config.toml
n_experts = 192
moe_layers = [0, 2, 4, 6, 8]
num_key_value_heads = 1
norm_place = "pre"
init = "normal"
warmup_steps = 50
Below are experts of layer 2 (counted from 0) of a mixture-of-experts language model. Rows are named router (the router's row for the expert), gate (a neuron's input weights, with its number), up (a neuron's input weights, with its number), down (a neuron's output weights, with its number) and show model dimensions 280-319. Each number is 128 + 24 x the weight over its row's rms, rounded and kept within 0 to 255. Numbers have three digits each.
Before each expert's rows: a language model's description of what the expert responds to; "gets" lists some tokens that make up at least twice as much of what it gets as of all text. This comes from a sample of Wikipedia text that the model never trained on. Tokens count by the router's weight.

# expert 49
Description: Final suffix pieces closing words and names, such as -ers, -ings, -ists, -ović, -ly, e.g. Skeeters, casings, swiftly.
gets: "ers ", "es ", "er ", "us ", "s ", "ations "
router:154132145149086172142097149158108150110155098144120159089121121159151107143120142153117147156132171099149141096096129156
gate0:131149100144113122150162132132102146154121115137152153143130093126124106120149138124129136116147154128147132088121120132
up0:127154103151117117150156149127105150152128125130134168144129095136115114120144135134126134110123152130142138104128127144
down0:096112118138114131116124132156122110126123115155126101131141119135146166103052110174148156110119145084110095134129133089
gate1:115104173169115092145133162105090113103127132141118161084090090134160116101137115120136150157106133158120158078137132143
up1:149131087084159162138139082153158133146139155114130094170129170128090149162128113114116085114167093122122089144122137120
down1:115134159146111104123181145133150122132129081149103160133149159096122114168104128117119120103121162139116154110143163081
gate2:134115135156117097130134155121103100128121101131140146105084151127141166124129151130140173160111106118152143136134129173
up2:133119127092119162137128121134157152127125157140147087156135126114150087143111120121110076088154155168114138153126151074
down2:122140111115148148110131138096107102144144111143108107159117128116127069155142129122173100109132089139115118099138161102
gate3:116113179120105130112136100110089151103168137137116108129084078131136098117134135166132165157097124096144128123126193118
up3:119105095098150117143097080112189105140120137104135087115175128163087145141141125089118120122150130145069141118135094133
down3:096144086126151141152073083127148144127123112113072150132155140114156162116107137125123146113160100165098111175124171114
gate4:144128187110088162154143126125157108110145115130125145109100177133113129165155135125116129112134151113166149067096192128
up4:122127128145111139139096136100077128170140137151099161117067165099103153140122114153154151138113127101092093132145129130
down4:148155121147167164162121119128104108122134145157144135136150119148138130122166124093189128153095167100110097137130142115
gate5:103111106174147138134102121125110115090129104121125162152116098163162105123117158142138114131136129092133149086161141148
up5:115099119177128127141089076140130112132124132112127133124131094199156118102111138138138156149151102089169095095142123135
down5:150106128124086172100134203155121101116057116131100172076108175110116124127142137139109143129141135117148144102172105122
gate6:136156129165142145161111127129110179133118110156116202143134124130136087145102146130072110132130134135114149175130132096
up6:114104107169139186112121088135157111128131146161164141096171077128149108147121131111099078139146101146123195135127126135
down6:119134104161138144099100109111114111112160091154135153089106119144160142122137142122155114149135119149138146207174139128
gate7:155142113195151155128141181117118122139129131151123155146104118162146103165127124101136124159117161138147157088144143123
up7:160141111201150124119135176113117134140128125159120155164118138180143091159122120103138116148119147144148147086134152123
down7:145149147134122109098118149117076142143152095110153155061097074117101098099174148150127120114179094112133098110104116112
gate8:127127130107116148066147161157092134126133147149142115140142108160148079164134101163104094170120123142112137054126140136
up8:124131121126129135102141097128146116115130121078094131134084121102127130125084152094138154156152132122109112112106166118
down8:143154114133120146143057141166121139138127137134148138118140113155120133151118160062125139136139133144100145068116145153
gate9:129132128144102134138145168121122155108106117103126142128116131161117154134113137121135141145135110105159151112113131099
up9:126120134098156125122109100134141112154160146163124121139128124105145096118125116143116118118121147146112111137137148154
down9:135147163152114114113122087140142114161096141163089113145155159137145114147140101121149138133181116152114100148148073099
gate10:113129126169115140122114154118059104144153139131132201100123110168158131122114096116130125099109150110123114155131107145
up10:133134146160137109133120096109148130145122112081139100174133131121109126143146162158152121065153099156178109141102137141
down10:105127087158117127145114114150146110142108132086096115114132152102117132133149099119113145128138148126153096107101168108
gate11:106124126154133080132089146114107104136142114123139111140103102157187085147129139141137128143104108138149172160134128113
up11:139119129108144109108164110155123151155119125154124150157200135088102146157145128130163120119133153155126120115127131130
down11:096127129094108122093124132144139152133118117097112112121121080158116157166142161152169150133136079114133128132105148137
gate12:129130139149108110163131189144098171117090131145105144102117116155152117133136127137146133135137133130174149127148137129
up12:138131106140111130146155113144098089116119107111136044144140141120103158132098145129138126111169132165071089139121125089
down12:090116143130146162157079101111156111132129090112116162156149154086108134122110092145097095113123112101136127089141153158
gate13:095107173155104128138094143136149159116128082131116159098107117133144078143149133123120105130100146110121141154157175105
up13:152144100091093123132167072157097109136128164069129146174118159109087111104129143102161148067139111129064119066101158136
down13:133112109159112134121105119113097171162146124126094137111125124140123137107114146191119120128174121123151103146162100107
gate14:137118137184141155144143183131095118103128129145142159138095103134102083138179125147124124116135155128167140085135110085
up14:145111110137140142116111110138133132141115130187124147150165127101099109115147142136131159155132102156159144127114097098
down14:114130103100103126123161191123090155173099121117130118109132130137122141130120127111110103163181099163100111117134093189
gate15:106094142128141138122102117116107090101134105141133168088117074134142119141111121133115147125137142129136153126110138197
up15:155163109132118119126154154130151166151125144112117093168137184118113149108144132129153105127138117126122114132146121068
down15:113132116167135139101122156122133097110098125138185099151154152146134133132119178113124105101116100114186151142133145120
gate16:130094153136151157119091187140121181090132104110145168123146097137171095140124104154095128150136114130155116101133151122
up16:143143111136124093156119071109099111101122123145109116165148163114158114107122113142124112144117100129146129093134125114
down16:144165126116144132123105135117142176085143141111113125124144142122107137143144094136085090130090125116107103080099142121
gate17:138112184120129159119168145138129111145137114104116145136096108169114136126107131149097108151131113133111106104149149139
up17:138127155123128119096142123124142128145115097099122143114124133187082141124100132119128113155090096129116116114128151162
down17:134154121096121126108180093086120094090112113096089168155134106119094106144105115121122074106130150095105098152082129094
gate18:137107145151090135125127115112160161114127106132135149120108100154130091127095111142091134100130080145184129115132136079
up18:120144110115156112119112141152089093143134145139113130139148163110128138122161151126162125156135179108062139126124125169
down18:119116115113120144124111138185132151110109119112110127175141121105104167138103093144158101139088113125114088143150065183
gate19:130070145132111132135132168134109111071114120099121160085105122131141100154147127148113119124094174115174161083129094139
up19:128081128126104135130129163141104101069107099092129167084116106115124067152161125151103113122128150125161154100124090135
down19:138124090101119166136147111136123095115141108152106122135103119133138190128168162142110115136162147113163125161105176141
gate20:119131177140148136130130167133113133129124117096124181117118106128091087122120155166130157121127133112150141123143156111
up20:138128109128139137127127076126141120105135095145128104134127146144187187140146112077139143110117095154110097130131091136
down20:116116152113135152121137155141114126131126097108087128147121135162175128119123139129109111146152126086089130136108143150
gate21:132115127224135141128113109167101122129097083112108146093108129127167104118136134131158148106120135148124145134134149144
up21:130117145147116104175156124150117094123131131131122147131108130153124099118144095134107110066115122122133131106111204126
down21:097181148119130132124081141130136107082140050116128113179138135142127106105090132131114138113140115103106119106140121130
gate22:113111154145128161141123157114113123116144127115140128115095080185141097135130156138104123161110128104162168119128170108
up22:143127091115137043125119079123107134143127153144105133143161120101168171116127101098167103070102108140122093163134120152
down22:124174164107103146128153136132138134102116150116158137145114113128124118147150117127137135119109124100149101123095102122
gate23:146112161126092164159142147132071144128104109128144118102091124130138086136147147141150094130118169125164139070127160131
up23:142126162109100173172137142114075141124098131136139109097087109127133087136148168128156095139110161133155122069124156114
down23:103159115113099158121171117126130079134119126110102159135124127129143120137132110135139140146111136099149137092111122134
gate24:127110170165120124130104122128100114126114157128131118125088107159145062116122153114141110155119178151156194124144121138
up24:129095165184144110097115129105063115129114144120148109129104112173124097116134148109136124160118158176164161103144098137
down24:148109160147095133144149123128144116117143135080161098192149142156163090077169097095141148139149137137110119087157155140
gate25:126113134182138101124126133151116151095126083154126138086139115154139104108138127155119122171129109114160162052128163158
up25:112127132154144175121174133137116151111113090162134162094157119165158118117139139151127133157131099105145165076118166112
down25:118153109139186103155140138127114130145132128128099116146161128121105105171118079127117122144125127121099226126166102134
gate26:120121137143107138160109140173104135104109180115122125123112125167131103123132171129100124146134145089146168138137172114
up26:121143157144111136140120174139133145108122133142153121107114127168133082148148142130091127151107099122145171134135169113
down26:117157140126130134136126116108112122108146126173138141158102164158132085171153121163152125171154140175147096117136149135
gate27:128148168118109156164133147154125114123143093106129192121075123157123137110115147121084105128124152085110086106153108158
up27:131120160145121140152145133112139105151115118136109150128129139140114126129109148168145134130084082128100083097143100160
down27:123099110105162148159135164112148162118115142122139119107136138154164145101102126166145110127119140145123129117155115136
gate28:115140150157132159119088108153081128093126113137138169108107143132112077097127133174097174148104170108149147119155108157
up28:140110082087130107133156143111175100167132111141107097136130121130157172147113108102176085122171106145131143109122129124
down28:113167084119107112089119156180146130137144162096151162112140147088168146113132134156112127158107106163116105141124105095
gate29:124144160164090108129132148101114145123116130127097146146131128157156136153128137191086131161127108098136131124139148112
up29:146118144090178164101123107131161159145115148137142089103126128090095088132135090118125136101128158109162133132145097152
down29:148120097100127121143134128164104127088136094116131082137117151134127114145101097128156126121103168133116160137116129138
gate30:113114146136116153108107161138095121101111125094146135153118099140157115124152117136139136136134120124120148121142160176
up30:145138107134127123144157125108137126159140139160112116095132162139112161135102148114114107143129102114155123145111097072
down30:085127132130151090098148086147143081176164134094165140129111118135109167138110136107129094133107150108134088125128106118
gate31:102135173132101161157130111105086118113116125100142156098163141158143070131138166129131147120134106108115137127132190125
up31:111137170116112172148125118108093134097117120095146165090173111168154079154143163143138166129129104108121131116142182116
down31:131171118115133092155134107125166101124170124123120144149145109095142131135071149106145135156178149118094162137131163130
gate32:124090153135112150150164196127101120127157107153130096094088116140160121128125107112100148163115131125135122130142152140
up32:127172097116144111111092077128161144125106130094128146153161146121108122130137151124163108106150133144131125133108106118
down32:145120099167097091158152146128065090157129116189148133089139098151148118145137125140147118146128141156135101125120132132

# expert 8
Description: Noun-phrase openers a, an, one, two, several, another, some, mostly after is, as, with, was, of.
gets: "a ", "an ", "A ", "one ", "two ", "three "
router:146085149155096159167100157140117165091113124128094136082113117156148101140150142166143133144102148100152137098154147132
gate0:118126140182171145122126177116117114122129122129136179126108118097112116121119126105092135128172138113142092077140104131
up0:127113137187152141122124153128149122133129108162129166135139109106106107122112115098108128126175142138124082105138081123
down0:158108146126098124146113124096091099140134137119121100092154146148084105143148111114076110140155102132114135111111136116
gate1:146136084096131166143127178118055104105167148148143138135119069154115145112141132166166133129123159100105141147121118154
up1:123094119152120090129125155137122167158117134105112134129121202117139094114145170087115157144193101119148096144124136115
down1:105085118123179122121091144113137097119114097127139120118126134173157126164110096195125121131101132165152119145183126145
gate2:149104122138124122104115100130080127120141166100133114149120100145107098118119132112144138072176125136068152148149139133
up2:131125122088137166142139201142132110144148108097138147133161142113125156143103115130125116119165206146086197136099131126
down2:184146122151147133143141087120171153097158135077128133170082123161114127089119112191120156127113157148108103149112137136
gate3:122123095092113140129169102102079124133129144157106171113155095151165114172114167110143147181164142130169113116108119152
up3:079111167113087155145105123158117112112152120164124131155144115145088137111141160096141129155146122171135138124098059152
down3:114102133098143075126112103095084089157132151138105079125087177113114195173119197155138134094105143146157146130157154106
gate4:155115110176082155181162172149123161125117145109073152099103115127142137162108127170132130100143134126123087160101186077
up4:106168195109181103085106137069152118153133144106114088134161126126109151099109143174095118142119126114130146133137067152
down4:095119099107145137130144136135130102091092150110121165144115145169121099134139146137130108132186096143195150140096120120
gate5:137116133155116165132150141142137170171136109105129117165088147128127147120131156123141086145156151141136124155135117132
up5:112128121103136082125113110115116102094107152153120145091176116122135104140140111131139178109088091123138126109133148130
down5:133109148115144144106102124109140104118130128126136098104115134104105092145159083106110115144150148097148157096169176163
gate6:125143159167105131137119113133184143140118110142142075093152137087140170158145120114145131155112148150108124101141125128
up6:131109096099162119123133115115068116119130134112102161154095115171101082091107130132112144091142114110158138160130139126
down6:156159131125143131147085094163144172120094122093086082121098131131085148151084121102118120133139098120082142122128145112
gate7:130118175114098150110099151124148105146148139099110181137110138130134119131143126149153111087094184145162123148114153134
up7:132121174118101147120105135124159129146150124105107180144116144134132116124149120146152107073086181146157135149116151132
down7:132141136138154155090110137154134144142111117099143089127116126122125127109089131150109092109137091134120149141117109083
gate8:119128153154116158135065128140152129094135078133166123074123123200123120141113122088138106133147146141174076204126116117
up8:128129102104137099127189135120104129166130159137093147181114122067149121129137122157102151129118102117093186050123149151
down8:123115166134156119120109142120101151137146100105132142127084136087116131137104104122150123120142089161128171150116082155
gate9:130128143137121104120162160111121158098112150145133095125124093175173116149125128125107109150127141119141106146122078183
up9:128122141132116094121169164104121166106114153158128092129123087170176123144134124117091107132128139124124114135122090179
down9:121126165094109111145114138161153111133146161127105149165158083127091158065079111143134116101150107089126147134153132116
gate10:123106111134131136144129117125122134137164108089114196144159107169081152070123145142190125153166103095112121119125118125
up10:135154141120128107110135133134127121112098151165149071108099131081170106175134108111061130097098150153122168130123139135
down10:155145105119094127112149140144110123144145165104147098127126126153085127096166164133174161137158120111138118100113057165
gate11:120154117150121105165161123118139130109118146144146105150106146134112088111127091136153141181139132172093180109132095129
up11:128109129085141132094126127106153142187139114149107135129140129158154148114134174085102103141128126120137106127157132135
down11:115137112177160160108116148090112113130102110135112129152103115126130106177108121164153147121152161127154151108101142193
gate12:149126152083104131114129189144110131122133124102128150112171135141159129117157123133076129184160160109082115173115144161
up12:147126148082105130114139192147104127127134123103123155109164128138158140114156122134084126185156154117078124167111140161
down12:133114135111147128121094168067155121117165100154097086118142143140107103148077143092138129172127112148104145092070108125
gate13:152141114181087099135147110145143112128121081140172113129166135149119144140126125119116149117151144104131104123168129145
up13:092114125120159144139118147174111123134108168110112142107055136094149103115120131091166107157101168120125138122133142105
down13:099108159149161134115111143144088113090172186126143136123121116118111177139149099172113122108133118092149099113196110127
gate14:123118144129125142125126144167129131122120154134118105134104129127122132206109095163145154121137112132080106115127159153
up14:130128120138120119132141112091123142137138094131138158118131124122121109072143165110099117138112145130178159153122125111
down14:088115135154190114123087094126140097131122178109123114152122164144114096157143127158135119151092150154141101123148098101
gate15:143151140178149145149152119130129106104144103136122091139162104163127124124141109092149129162085115139131152122122166098
up15:139147129169149143157152120127137100112141115140133100119161110167131117121135110102142134165083115148131158131120160092
down15:100124154128149160147122136114111140127097100096148133128129147135114092087120106123122099167114107158133118122074120140
gate16:145129089118095146106153092158128131144148156116123146172117095140095152140141149129125134145117163110123188100122086097
up16:136086106129147126062110114147168136152116114126135128129139118138101139093147141104139111144171173119125124105146136118
down16:113120111125155120093159137130117131154080146123126101137154137140135121125145085117116144104123075097169113136118198097
gate17:132125151180122121143109124109093113138121141099125105143112110128090140092114135105137123145129122131098167144116120068
up17:125123103090126134114172141144181159115127111165121145114138144132158105159133128140109122111127126129169074136147103180
down17:159163105135129144113095101144138146125125129124133118095136076131128113121149135108102122142120154087095117114130106125
gate18:130109126108122104109159129149136116154120161109126108099135104109143098117141144146175119118092122164161091153112130154
up18:110119125136153138130130134111098168113127097132127124175095143122106180118123117093102120168155107121068155096141109115
down18:142117129102138167161106106140115144157146121132143129153080107138148147157120104158118094092154144146146093189127134131
gate19:104132090091131188083161116112148125083154166123136114127094155168134113113115135120078127088098149103121160072162139128
up19:111121096120133151085135107080108126110077178098180118090133129129143156128145143121074105090109141087116115109099109110
down19:134136128112110124154184105121149126125152144143116136152103149120104110116112147066123104127113155166137136135161153159
gate20:139167127173131132168107130122129163121119130117128119116126127111084114112116104139184145124130136136113142131131112168
up20:142158123180133126171109130123118177127130136129130135132111142124082129110118109143187136105139141130116146122145121167
down20:136119149123118129117139137151097116161173134152115133118105131110138115096102142069119117128132132110148112150098115140
gate21:124143110173128139160127102151133100129113107156112078098144149140125086198153115137113123101117102158117091168133134077
up21:127143109169132139169133115149130105137111110163108079094139157149125086195154112130116113095109095165115091162136139077
down21:134163137106119128172152146141160087128085101143146147133131126101141098136163134138130101095092095120131134186169115108
gate22:124131130136108103109071171133113118123138106083105166127169138185135148129134147126128170117115127139134118147126135106
up22:131131137128135165154182089128130143140123147171138077128100131075122109138124104146127105149150127117094124116126123162
down22:099095099109080146169121134113157130112134140188071109104088101124136131151125131165169170105131136124127166116101114089
gate23:128120145137134117116134130139118140074128138163115104121121064110115107123127090145093131159136099100158149122109094168
up23:125128116109125129138133134121130125173133119114144151135136192139146134133139171109149123104123164160090117135149176097
down23:106100160114163105102110149132123168140117139142121107153134130139151134136092095112094071117094143137130150113160096128
gate24:134111099095133176138204147130097174099160105130136122127143158123150091165089097153134108094142098139160148135149088125
up24:129106104102132178130200143128108178092151125120135129132141177120150102164081110147129108091140091143138144138145118105
down24:132151120121102113123109060163129140125100153147114135144120140151127119122138128149140176123153126142138118131119139124
gate25:128145149124096095101121138127107186141140107133116141092137120190112115106130149162151161141110100113112158128123144142
up25:125115122146156147133116106126142082106112142139135115187113140066132135157128115093118100119147134148131091140144125111
down25:135140146144155158101089138157133127121112120101092129096133136143158077122165166138137161168119122114115142117157103173
gate26:130123120114109096141133138153101090144130134097104100137117157102116153116115140136148146107124143095152109152100131147
up26:131130133145162143101134113106126143110124117145150142132140112138142077131131109126132123137130090170105161106156112128
down26:103100136144104123143117137130125158135125146144126143129138113114142151116119143146130133154108109133121158083161158143
gate27:143127132175116067108098087116150082123136118127143140134170149154153068103152102120123147171102057115167111155135125110
up27:116125123068139172159151177142106175128124139138114120113093106092097195156107156137129103092156194140084135111126127146
down27:090117113134159156136129111111140126114130147152094122150128145146157104113124132125146105120135138133136113126114122149
gate28:116128143159125091132113090106134147158116131142127121143092101149124092081110146160125156134142101119126172162128085153
up28:125140132098133144105133128139139120091129120120131141125148148088130128179141119090124098136108134162136073111122170097
down28:153131143153122123170108118087172090167124090159083128169126092125112094131099129125103194127141147151161117137135154122
gate29:119145142113115103145107156130162094099132127115100168151113124104141128147149130121095108084126091141157077125103172105
up29:135137140141134156105124099139132106159118122110108076126150134098117150113091150133159143136150130115078098142129140122
down29:148119172115125103147073145135151140130129197164158134196165091094119173112176104126152134183193108123056120114129109099
gate30:137159129105104129133098090141134116094112141127164116121175179123120100131157141147129122122157106145088158089146115097
up30:119099116157147109120171163110115154149144111132101133123079064137141164122108108119129126131100155102175111166118125168
down30:099148148142134114103120130128119130172145153125118124167141101154089096109157144161131144106128155140089119101149113100
gate31:130131116146155133122130167112121110120113103110143146134103117129088162130128119154172122112143100132136134105108125135
up31:132133116143149121115125163118133110116115099107138138129105117137076163122133122144176125103146115128151128109111126150
down31:125133115125099134090138088164148139116193109125128076122134146149156118130135134158128153145134134121074117136152096133
gate32:125156122083107131114178108094110115152146128091129145135093131117123110131093141127132109135153072122112150133134145115
up32:127151122084106132115178122090106118156147115096132157129104125112116117131097151127128111138164071121121164127133142107
down32:138149124126173144105192148165112118092149157154103134163138137123112106178080145100179144103136113155132160146109143115

# expert 18
Description: Articles the, a, an and opening parentheses directly after a verb or preposition, as in carrying the, during a, Bushrod (2).
gets: "the ", "(", "a ", "an ", "[", "(\\"
router:115100153155110137132106145150087162097110132154130144099101124133159099136157132148130143152091153098145151068085161136
gate0:134100111173120123132097112106136143109148144155136141112146163184136100146105151161139125121091111103080139052139173117
up0:139125144128147124137121118122088127142145158093125092136102163146159110133107144163113135106103110080119115085114200087
down0:112139145127109093118104089108094094160145134155114172193140138131120133128063106136091140123123145133145108108148157092
gate1:125098172166142145142089178111106108118120124135142161091089108164140058149118160150104111188127153120144159085141131158
up1:131083158156147138139077175105109118103116127123143170078086115158146040146119153143117119204138159140128154084138137150
down1:122111130113133121134157133140096109130156150159140143106149111107139150097116192137124111127146158102103143130141128127
gate2:115093157102131154147133161137078103122120122142112087085131100117093181143122116117123125112124148116164148094140114146
up2:126103131122147131161131138126119119065126103152120059125114088109120153138139103138111134106111126111170133107149102144
down2:134145110134085147136180142152155135124112089097121158092137147113117107142140140122122093123153135088125118137114120107
gate3:129133145132110153106107136105106117101133154154157153124078119129119087124130139175120144175134166127165150079137137145
up3:126150143135108147107117137123116119093129152175148150111070113123130092139139127167121149188127166130154163069127149153
down3:127124160155105144100122154113133155135117133118110127132139066157159097140168144141147134128134143094117184131147150147
gate4:116135155151120139128137135119122126112134120164135159110125101146191080129136143154119143166106128098154169130140159151
up4:122150135136123149133144144117111114126134106160141167106108136145165119137133134144121149165107125096146173115139144142
down4:143134135111117213106117184197134156114126103123109102109094071150080143075144123154128143144156129099106125119101121139
gate5:136114124147117145140117160144103099105128072143106142104101101221147115130136136160125135160110153093148142098139150133
up5:136132129172119142136113143144117078093118077150113135107095079225143136135125139157128149142115155086134150101122135137
down5:108119129112125128129133092138130149130127129123161135161138151146113128122109145149108124118160120131131139130101072110
gate6:126095150132137146131130152097151100165140131154119113122125063174169136131120146166144149171181137102153188089140117169
up6:138161105112123130126123114177101154087114137121152153133116200081090119114131098104108112097089105143103059148110147083
down6:127131149107112115115104099097117108141132080099120130135143139093123144118138147180110157101158137129103123118154128140
gate7:154133163123157138157065155129150146145131152141131105118092133147141090130090083148084148133148150095121162064142143102
up7:106116101144110121094186110137101091113130108094139165141145122109122149131173162111149103113114107155137111190104121167
down7:142140142125167149168108132102149151107157122136120120185094131084092105087135145113115117116112145117116123112109121126
gate8:136111100117109144157101145143105125132123068157107116072115089197096165121110145140116135139107118148143140152124123133
up8:118147155134138115108163114122160129116133184104144140172147155056164093131149108110127117127141147108110124106125121129
down8:129122147086103165111154109107127146126114116110132163130137172139123137135106096126123114132160145172148164157133132107
gate9:155120112157132109105133163156108116099148140126155176143157130145091126146102199110136131146115133103150135125121162118
up9:130133160075094148117127108107114125180116130155118102102105127145140156110141083133107145133158131131129126108128084114
down9:112178146143121140138131086159136142128134095123156155111166120115139161141120080119092143088090103142140150119155132185
gate10:116127144140077146144134122125144118093108112165161154105108115148134109136098143139100165138106149133126158129121164167
up10:107139140143093132125138122124136117118112096164157152123098100154139110142098137133099172136116151131127147119113174158
down10:129167133142161133112108137088101126115138141123139114103140142142150128147152121164145147074131107150138184099158166140
gate11:134114117113126168149147114129115128115135123132134113111091090107134142135118154190108158072135146104156149151146151122
up11:136155154108107081109123080109131123094138128094119121139099124153101112124130139102120084146156104099145133103129164135
down11:099165126157114137130099184127176166171111116101134079120107131131124125146145112117118137159109114123098180125180111132
gate12:128135143142122159144132172108090113129130101164144163107129110172155127123121136136111134154110142113174137116138121137
up12:138123111118159084118138099152150136138136154141129134169148128102096141122136112142125124110127138154128129143114158125
down12:141101112125111153122115124105131170134148127121082128136165137107141115144097127116144145078148076122119136111165119153
gate13:125100140117110095097139157159148111119124099140127090152100124142120159135132122134129105132098172138123137170116123135
up13:116154134136145131093145139107133118134112132129138069156134131123177167110103112131132139176122139078121143060141114164
down13:109137110092105162149107099098137103154154171116141138135101107143161143172156124093112128133113084138137164101108157152
gate14:130083155151093130147134111154116128166137107160115132102124144177148140150138132125165137171115107107154120121122156121
up14:134184128098155158129122190097130108117096112146144121153084155077148113143119152101126132102110134144113176089140111152
down14:081101150118126139080132145140141134109143157163130122193127114143103127102100137131110141161146144103168085130171162166
gate15:110130125137134113122142134118107074107130142146140151140094096157090093140143121136134136130092146139090129114106124139
up15:141128138115132119125109136150135180136118123114112086115177164114157170116107149128145135137160109112129121146155113095
down15:135107165157139157149165107114125130143102149113185110126118136087134123133126113075092153107073168150117102124145131130
gate16:123094108100151121127084134157110164113141142128138174187105140144114133137108138153117128133169184115154162126155117124
up16:124108080119145135136070122138100150116147165123137156211128133144111096115104143176126137138187160112159156136150122101
down16:156148133096169136176091102117131112132164151111168111127124134132138108148103091154119109129125118137111160131108134109
gate17:125130094149146109150121143122117113103103146086155121122108164167111152126142067128130112165122148111146158116104123135
up17:132105167097110152122132113121145156144148129170113146126164085095143100119106175141114130086119114121108094128152126131
down17:143136158110121106099158132158135105094122118123128103132145135111119116112149113177140194089153130118123141104125143116
gate18:144133142131121132118145204135125140077131138126137149141113088133176168101115138102119134135121138135139101137153081150
up18:146150119146122128133136210135115120039111159119135137129115061131150126105102132132098152152140170150157144127133106175
down18:129174131130130133161145195116113114153119183180156134108120108119079122125098148113112128127142172112083114142103138128
gate19:157119133148129114159159131125129185164143118148116134131114115120142072115123124178133112128142141072110145106121138163
up19:095129126070134137099130130122147061108118144115128116157124139132133164137128129089136119118103099171138140166117110099
down19:129140185110131145151105129120056109085156135141153167168131124154120096134126091126148127132133130143119107150114150113
gate20:116124114191128166124122154118137112126133119159141155126139150163146138123115162171124108154116175138131140089122131173
up20:131121110088121091159121120105132140133130119138121123120146118108110116141141110064154151089150101117121107176120124083
down20:135118116125123126122126126126101109166147169116145091120142125151143157099170149132124113107150129146152103121139117123
gate21:151070151133103160143109159183155125102139118150105113103128102171147105151131139153112141156130164133189150102111127182
up21:147062144139115160144105160180161123110139124153098120111122106160134104158132132158119141157141160135197154109114124187
down21:135111145111136129125118125154116115125109105067116119114112153121106116128111139114144179113139148125099136108117142116
gate22:133126160140121178143084196127108114138130168171143171111101120129088145137132154123105159186138140122144111147112097126
up22:134122148120109170149092212130113122129109159180143147096095122131106152134134147134104146145131135112108102175102113144
down22:118162130129136097093145094169110105122168150125127105103110130153089124126157102119166146114121166129144146093106080127
gate23:132119132122109158153129171063126150122112124146122134113126122166171114129154148166137114116105165119142148151158132145
up23:126109110139139095112113094180133148103113145085115106147123159069055136106127121113148126133124102146106145107110133102
down23:082100159130149175120106125163101093115137129132210108162129137110139098057146116127136144169101138137106120133119155119
gate24:127126128147124158127124174116128130108148138152139101153123112130156120122118183138133094118127153112171137158130105204
up24:130110118122144071147125090141118147126122104122106190121100145138085169133112109114130144143129128138084089118129145089
down24:115108172122128106132137076144131136144137089096108114177141106119145122190096122111101133119124122103114122150161164136
gate25:124135149082166108137140221112100145131140113155127120154103131120118090151117167140119118117076151131167150132149146127
up25:127143155083166112137138214123104139133135107154126114151108131126119091145116170134118114123076154129170150134149152117
down25:163097099110109124192151112111136124150138095116153131076087114145147066135161121093133157114107128157094176137138150113
gate26:137110128123131175134096112141101150097143118142146131166113167133095086126118115159130198149083099121102088125143163132
up26:112145137137125087122155159119142114166106141120119112091160093118150167126141139101119062112170172136148177124112108120
down26:138093093128141159127111148155145143104135124131108153111124124122158109135134133119107113127089096141122096131126107086
gate27:118153131184116149136104120093124112109116106112143115091110134152183098142128151135094120151090170130144110157120124142
up27:116129139117083120130191087131129127147151105092132092088135111150140150140106159077168119150132171114125139118128153126
down27:118132120127104112203111092081111135117121164105138146139088134108113142091113092136106119132099105125163163099141129136
gate28:112106151137135162122104117099139128121122156128119155140097152159145107133124137110157130162137162115162121132140130136
up28:133150092123119118124138134140112115137126101090121113121145083114126132121130123152131130071106069121128115173121143099
down28:139141123154150097144141121103136106120132140150093137150087118155125168167087108138116104162171146090127117096108144114
gate29:132112105109138136122094141103124128120134098164119146164176121108107065156127158170092139141135159160155098121146110082
up29:145100129159134097131115122118127122085099113158112129084134117137132155138112130167116159089053133127150125145146165070
down29:143152159126136153141141102107164120123139144139109134138122094144090104107156141159138064110130116144164153139110120140
gate30:128125144133067117160144146113108133127137084123119165115161088158143098153120181118098144150116133128121122103118113152
up30:128135104136187131104113111134145133128127181135146100139095148098120129103153078145159097103145119135147122155133138127
down30:142099107115119139131119123145135130155120139150133113150117109146110128133127151129144141152164136143129091143091203064
gate31:126126124192094169123149182117132121127085095133136170105130130144152088137119146146084144146099161120149100100168175131
up31:129128131200083173126159183127148125136096089121144161121135132138146085140106149149098153141105152125146097110165150141
down31:133106133113136151107145069086105165132115099080140166143120164113149130139084113138140129143124055123112153162122106121
gate32:130123122125121173127139123128123115139154147144154092095109137154154070170131134135110142115155136142105118126157125173
up32:135145144118127110123131140125113137136108121102106166163160132083110178080118116112148120149073101124150126146106132102
down32:123114129166105184122104124172131092106131133112132130134110181140130165138136086162176122116153141144164124126148152117